{
  "experts_per_token": 4,
  "d_expert": 192,
  "activation": "relu",
  "normalize_top_k": false,
  "shared_expert_gate": true,
  "vocab_size": 16384,
  "norm": "rmsnorm",
  "norm_eps": 1e-05,
  "optimizer": "muon_variant",
  "beta1": 0.93,
  "train_tokens": 794400000
}
Below are experts of layer 5 (counted from 0) of a mixture-of-experts language model. Rows are named up (a neuron's input weights, with its number) and show model dimensions 0-255. Each number is 128 + 24 x the weight over its row's rms, rounded and kept within 0 to 255. Numbers have three digits each.
Before each expert's rows: a language model's description of what the expert responds to. This comes from a sample of Wikipedia text that the model never trained on.

# expert 8
Description: Prepositions such as in, of, against after a verb or noun, plus suffix pieces like -al, -ase, and legal words like law, civil.
up1:152111135128131152122144131128161167136115086077149104115141154135141149132144142126118119129176159092065157129145099084149080166137141117146112138143117116110090134134090098084086121153118143146137097111103127118122113149124115147149096100107084116155148171071086117113140136134144165108079106139119119157148153157118180140146100104095131141149126062123156140169143128100124099121125148121134123161129149127124142144134146143134161116094146129100110118113119127123087135102158134140162125144133099133138129104103101079123130133129102085107130144125134120125098145101139118111116085146149162105135166117094213132088109122150148121156143128129143127147152123112141150087134116125169124076152108129123110061166145095100126130113121112125108096081099129123151097105117098
up2:109131184137135166093115125095088111148143153170145132118114098185138153107132157124121141158123115112104143148107141129099083087146148148118085139155135143092115090157098141133118085147053164154105119151132107106133126120143116145113128115103137168109161156161123092139144148140100121107153149127112114097138166129138150099098173134111128116117144130095130151144185099155120111105130080142144166114161150122103146119108083127134074134164098148138158067106128141176165113115102103115106114126115128110122088126131126117138099096118124131137116141144127162142101107144121109120112170152128117145112142143135118083103101108102071147087160118112143127130113150160116131113086133147161142153130121131135110124157179135142163158128145082117099097150097116134112093136154096
up3:090115152137113131141135112162098169108106124186147135109133122104113170107133143149107149110125115122148131127167141140108129126118104144158056122147127085152135119150176149152120124124105125153135130156104121105118120111109107100164120104105124073167125113153088130111184171108136136103148137140131101177124147130118127131110112134141056146119140138099146102126154082091113169073105123110122105155149116116131148128156137129129111089130161167153110082100136111138120119087132129142097123124106141110142118151125137119128104129157109133144110134142126146150111176081142150116076107127201174152092125138084116154106117127177121128147122121180144128111109100169113145131118112087133130107122089122117140123159152118113120215102119119124122124118124107128125153155085110
up4:133102131173129155112121097132135108137107125127148125112136146135160136170105128091100146109153122127110103145111100099136108102178180154180145104153121139132131118112150071105118126117103097107152161157118154142116129148109105149115113162172125139141192126124093106097170162120142117124125097128135121140070136123111139077125119148131145136086173129148116127148161108102126141144124144108131114144118117146107139113179127176130116142157146135135159104149155135110157091133187143153134139078125128147121122145120145116107100106152136149109101119115120109180125140145153114137115096121177124121142106129115101092151065113098113149140165109159133111087131106136174150149080065124117152136124119143154094106131157110102108124158141104156164126118092127111104062108085129
up5:105151110090159131151155105125136135144135125114155103129109121143143095137112095146140124118091132142183096169153155152114134104126095094103145120140155128172099126149147140139109121143119086127119128134092092127148141160124127063100162092104128131102163144133123127114132170130143141129130126143119112132166138114113146095134128136151118149112131134120069152147153118094116174148100161119113128132128149125094111115127147122141087124109081104078127064128132156131162130133102102153131125125125099114144084113128057101176126160154146138133103151156124138091101155155155109170075149113153095143097112136173102113106154136121154175108140112117132189149105072082100122118155126140133143130157131114126108118135124113117113080112168107116079135180131153163102138126116129
up6:109150149150130124110116130121117145105151116089106150135117148145109168139117095173127116158126161124123171134109130121121124101136166122123160143127136101164131145134119173148132112139111152141143150136147090120097105107128115128181132108150160130137139184150134175116140154136107155107136115119104082099126141109118136094110151142114107107084142100124162134140132097147167131133168109088155188153144092174122159119120154084156109124116131167096101111158118121138129126110140162121107110182120081115105080100119177109105081129103105106127139103117139094100135170112106145132112105145094113162136147099138128128092101108116165163136108150113138134128122135119157139153109167173115152132117108136059121092127113110102130074174096152090153085129124075120120122145096110
up7:179123107103131127123136133118116122112111128140183138177165137119078105084134113109176107122131123143117092142113134111128158107074124131146124162151101136137093136134127112135123116135102133164117118100128142078125161142054146121129162114167092152150098119109123110116150156142147118166115175176127137110120121131076114118126138188113116114115117072119130170141155121127148117127125122174093160138124131153090139136128122122128144108152131136130165109132096113106124110133146098142105171093106171147154114117157110118130177171112143058143142119146104127091183169117085178112099098141154113120135137117135096112152105123136158120128181103130138155137112147108129156160109161122117162118125113176130072116147106110152115105105125095118153146119120138137130094148120127
up8:117116123096161140159153090095096120149156128120153142125146111146136105077134121110116144123161115074140128165171086124137129141130173103106095136130129144133137134103157154139119098119121106130141137127142157144124162086122109074133168132101160148101115117116144145108167141113179128123117158152122123152107186184139119130162148103089134152148130083159159127149100093127150117157094127095146110139135114140106115108122124102152124131104070147127145083131114106177146121120114154147103162107183131104139129100114121156128104153132137084148120115134152142136126102108128141142154122103164105083130152145133069132139043098161122146151115097134132156149155089135138121142182124077136133102142139154118127078149141148143115161172143098123113111139119155126157135150144124
up9:078110102131100093149130116120122148098125137112165132093138125145100138102110150153109123115136143155161102110158162119137124122126110154096111104146160164112111159125136086122154155095139112164138086127100125119146122160139156125145124150132128134137153179117117093114121183116141141092130105152142143098090153125079122165111167126128095162158123126137188102149132128147088105176147161118125121124142126134072140111131144137125115141125111089081110086076153129124123141108117156176117121172156178099132142119135110111121062107156076121110142115171142111152126173111186141154084169113105142110095163117158096137125131140114160134107149145110126112095114116105123102182155135132152149117114146148134135138135141089127139133098134112108172126132120156128179141132142153
up10:165076133118093120151159151106123111093117111147134153137145117102103105132073096127137172109141142141125140119130114141136082151148112106125079147116100132152123154151126137117101108108158155155128119138153126080151152127147102170141129119149053123122151152176139137134108132106117151112102145103136151095113135149117152152111156101087135123134117091142141192116123089089093156136096132143127065105124132149146164100101090114164124073101122133122110116107108194124137147084132153144125125139142173134129160155118114124106137121118128075091154122167109099131148146109110130133125132136140115129110144139125136089108064152161179133142138145164167114114092153144162150125128099188125068126113126122095156129141114119122104113121146099143111140110113107117154140132146138
up11:139108138105090118127137094145109168144088113107145138067139141121103132123118126116136115156155140180125162071141108146140106120099135111141083139155133149134079162144149112110148160141131123142117130127096128139123169106170083139129171168119137141155102130151144129131175151118154114141146116080092166123130110134138161140106088124167115139138183100120111140088084099113124141137113123140115132109141133131115177159126110154150137117118153104123137114116144128136117190144125110179138112144172136067144108141145080107131080121151107092134140173145166080131128177143116123111073155106148138112118152102135120178123168129138134117113155159111136153142155157120124166177119117131072136143153137134108101104152124120126123129119109157119158077125105152139134126096110118
up12:075112146095113150140100093130139153117091161129151153135108158126092123122080121164101125113176138134137118142061198121159141145120131128161150142147175132136108161094147197079193119134140117132172123112114135146129117102139123118134141126129124100185174088171122160119137116110158138081103132199107146124154144108117100101130144153149145116108133104167124126131119124108109119110133139120120150107137122194140150145131147134133122144108136080155159108118079135145162140106142126151144130135141109150129127126114115097153120122130129079120166118140111124129134160153137111140138095154141107114129172075145155143111136107142114121107144175094142141113148109138141157148122132133131110137130129122143141104086130090121116148051070129105153104148134109127115137122146130
up13:142131138161091138114164118134177141158125126160133122141182173137118124119136071166110088105139107130101133130171131132119123148117122104140127117144122124092136156159119127134121120157121159171112106211126125145153133122116116137127110144112134099115144102125141124138093108131096166146145076120149154130107128111086139114151101178137141060156122078122137138108138099165155204121151118138126152147076097101094126149150103125121152135106144129127118099146111139164140164154158114125157112131154082145172119108145086130072129120114187125151111158157131188114164111101118124163142101129127146108144154130116140133128108125164118144083112148143160145133102091112103144130148109138121139137113124100097126121157150167165139143126157111118146145113090111090146117141161122
up14:098136111119116127133119096136090137143119126163138079089156121120148114159160103184180153127163127131122122110157124124130128148154124117107084114126085115149077147147131114112150112108153109135106168126128146124168131113157101122146145143145111139113062119126093154137122127160097107104151122122172120102115155094120122116184205110101116119107105127175140132157120127119136140154142101128137109089162105111096090124146159125113089116096089161123162075113168118172118152120155130136132164131121137146096125155120147111125084145123156111110157098095168138145098162079154162140106124135144150116132132133119152162124165111124093095110129139132172090112152142111148105149134155169138148106093121174107161138165106134120129158109129109091120131147130121152138100128082117
up15:105118144130152122149156145163157106170104066108161142152117129123117171133128144159162127142128161138103139097134123122167124129159128098129127103137166133128131115135162126109121110120181126157154148129118159155149129144135125107168118116156106160117088117159136153104120134147109131131103101162165119125122164134148192151138147169146141119200134106147122199157096101140130093126134071125133080114144124145137117121130131119114126098128123137157160107166100115141186113132161128156149126117123072175094101106139152118127121153113070107098158085133149129148154155135138156155139096126125170163132119119144109121124140130139136128190116097108134168128095154078141161113143132141140113163163109093122131100113149103123155163115162134174145122133103147114145106126124154
up16:138125138127152173122162103145123103151140129084113183139135144144151108129119101116148179131131132156105118126123134138158128113124135157111138111119115108111128075105112113148141109108145098135174128145083179136119102165096133134138134132142124131101130150114170122125156129127099118161140120083135161111134094131094127102130136144118179132119127134108128167174147148160148146150134149080106095143120082100138133119114134120127119114094158109116089077161141111150105114124113145126106141110148160086118145149178095143136105123122105143127089079172181108134086164098128140105103076155132140165146136150136078111141123124165162146123123125147135144109157103144136144156072097143087094092153087150138107112151103079140178074133152146138126142156125146115091129141146161
up17:158120159097111138152162159094163135127148168141146134139153121143117137096092109140134129139148133169092136101098118115125139112111134134130142126118093140127126164115069150139111066146115155166099176160156110138150089112152119119092127131137127128112151170116121093116189159121128172086145192135134156154081128092135157112116132124108153146122160089101155118161097150124090122090118089114167115101120143152144125114133084130160121142071136136149092113143126155119152146118099134108158116165122140114153152148128128135142128122143120128113132144146104174113124135153111148151118136110136113104097114109151114137115139132199115156140168087116107107169162097120109150170128137136133148096128082116105109164157146085126114113083098115129118103141142113141105137145182091
up18:117145111139119131145110112135132099106112090145110160148110132110123090122126107129149128128134131149168172130104151138132154078135130179120112068128117165116073137084129190118126120137111140154130123164153122148099117138137140129095170130117114095109124135138094097145149125132150141117130078095118097087123099133140119125105142150111142154145140196133155100075129153133104096144100114129120152111112121151110143125122143125175153114134128150088145093138121142135129134108176162098138183132145143092137128102147138141132087103123158072100107160108146136140087160105165108129149104096132089111134109136129107134139084126121162136129068140182110131120074157148159142165138134136094145105140092132137084117145152119130156144113085108124090103089115125145115136166096085
up19:104145205155101136091108107114124093144096095139158118130140176119139108141129149146125136142143085134112116137081158134141181139091165102110111126164109085160133121153128168134159122127112123104135114157107127100120146114140154112121141119099113114121102138129159145181116159115147138092144136126160133150148123139124176131153135155160177131108183127160103114123100126119118131118150097139114135080146116151118138131147142158121106129093107095118122105144137154142106111075128128142167110156099123147161095140120121097178132139136104128173153117125159160177132197128134112130145124093128095086073160131136104183152136159124152117132110142087152130137138163113099150130103137115142151136103115153091091122150158143136094143114122137079117145184105117130132099147134096
up20:091123123090159112196099099138081146116098124127152168116167105134105121090150142116122136103127152138064164150075130106130118108103128124146131115121147149155081143088115129133069102144116124119126162168123119176135124112191109135108107168129126146139110119103129127123100123109097115132117078155149128152148099125131104108138131092163136105133121121131162105129186134113169133122106113121131126099150129168135145097106103102143105111096115127098153081109115120179117127101102175127102105124150096103133133099145158104108123149100124101121084126152121093139110147132179114130112113166122126127138137135141126102140119089120130160104112097116174150121125133141142154109164123182179090111137127108163104147128130112161146130116125192138122134139118120118182113110145088
up21:133060146142111141149166146066116180117119098103152143109150142103127086112146132081154123128104147119129133169162140133121105123125120100166102134131125151127112103143139129102155111143144161117144103110055113136121093111111094120130124139157116149138135121113092114118141128121097153105103142100115118108119126145142131133143136134138116105151141108092143150128141096152144114134103138166142143103121098135127128116190106107139158145106109119152099114171116159204187191075110108102141145144150132134085132184094171085170142135115131146136129118121096136104097139130152137169129133109141126194126122143138120131115120143163126111109146121123150167149130182139104111111125116111152155134144098136127113141123119137109134146184140123100082180100107099135126120172164131
up22:120137133193087158119169114126136129102149108150138102138147169137107127141110127140057127145146115200154140140115124113137148120138138098132097180120145151176103147114159107108120131131180110142120138115132103144150165094131100142145132124125157133164172143141135092114140105127155119133117109122122104104136139170136118121124138147113121155126136100128154160111142142125188103203124115160080133094156158131130148157105160156120100143119162087131160055139106125100176103124153133175108167101089138170089115134127152100138090159127137151137118125143118133133141173093137162136107115080150139102107153116141120142149118137093097122086091105159109110136129092130129115163097149138119115119102136119112142103093134137117136135122129141160152121115110147096089141151134106
up23:115111153100107117139140109122096106128135087150139122148100158086127112147151123124110096140100167133104145125139126157138091127092120171151103142117123162177151126111133163150191154103138135176146085120169144143123127110124079155146161123143142141100090092167104122119116129119126165169136108102130132135147112103157156131144133172143113149174074128150122060162121127127111128102164090129115118119110092140094153129116123111119138091113146069123149061097103107152100153124171153123128106088147122126119135153162139145131150113135120099138103141090154119151115146146139129126111144101139125111138190125145109129116172157097166120156140100095145169143101093106136115123118128147170118116101126150130108152160105063153084110130114150126121154150126125150127114107152121
up24:110080118152090123153158149098129140122072171141095095119115175112128148107139127099192110139144115159136150103127117143147156120135091094109113115080118129112090163137125109136111125067141146166115169160128090134120151098134149139189126122120143082145163138116111108145133142131129132105108138134124141112154137192122148162106145146136122081077124108133100118159128099133119114114160103161112095109127127133134101119089146149111107109147106134111121111153077108169142139107145140130155122118124099150146126117161147116133091145143152096166111144117138096129101176145151113104150145107094143097168141153137111174151092116152140113156100127155116126132136132150081122154159147132121120070123106151143082117097143107172102116091129118108139112107119119171107131162084122
up25:139123104109165141071124090112173157140104143135147101131118137128137131133159147119108162124094137110167156154117140123085179107122131168126166176132116138133109139134154161139139112153134110165119139148116126088100163067129115092094142132119135125152149119154096120140132168155113131125147133098147105111125085146150117108145142095153126153123153095114157161155183108081159135114128112093122171100175120115079093100129149126165130137118149136075100122091167115075138142150164137147083124140148158119154147137124107145115158140101144117079133123136135131146103105098102157140135114128100138133086104125155167097126128095131129152094157123142168157109139112143171159118129113157117141137120120134131109146175141129142084106109189096137132124140124107140091126113088093
up26:135125132123150145161135104097131103134105109155135144110156151133103128156133138136108099133152159099122108133144130155143106166119131155161116132148101162141146095116129170133151124120149104153129154119142105120150087127186102125142123116138117125145144089089088128116123090129142148115108112116116112136111161081115142131169135114167169166170174108117121119154129147138098124072064125127082138102128140145128127125127142096095086129113149112121147107138078128111156162108118126119182132158114168092174129147129145146112143165114157091097118114129126123146098168121135123110159128143143131124149116132151137118142103081147090151132155135162146099127137161184160129146161144146098120121117101196155179149142180138088110131117141073143163184097129132151130122115079128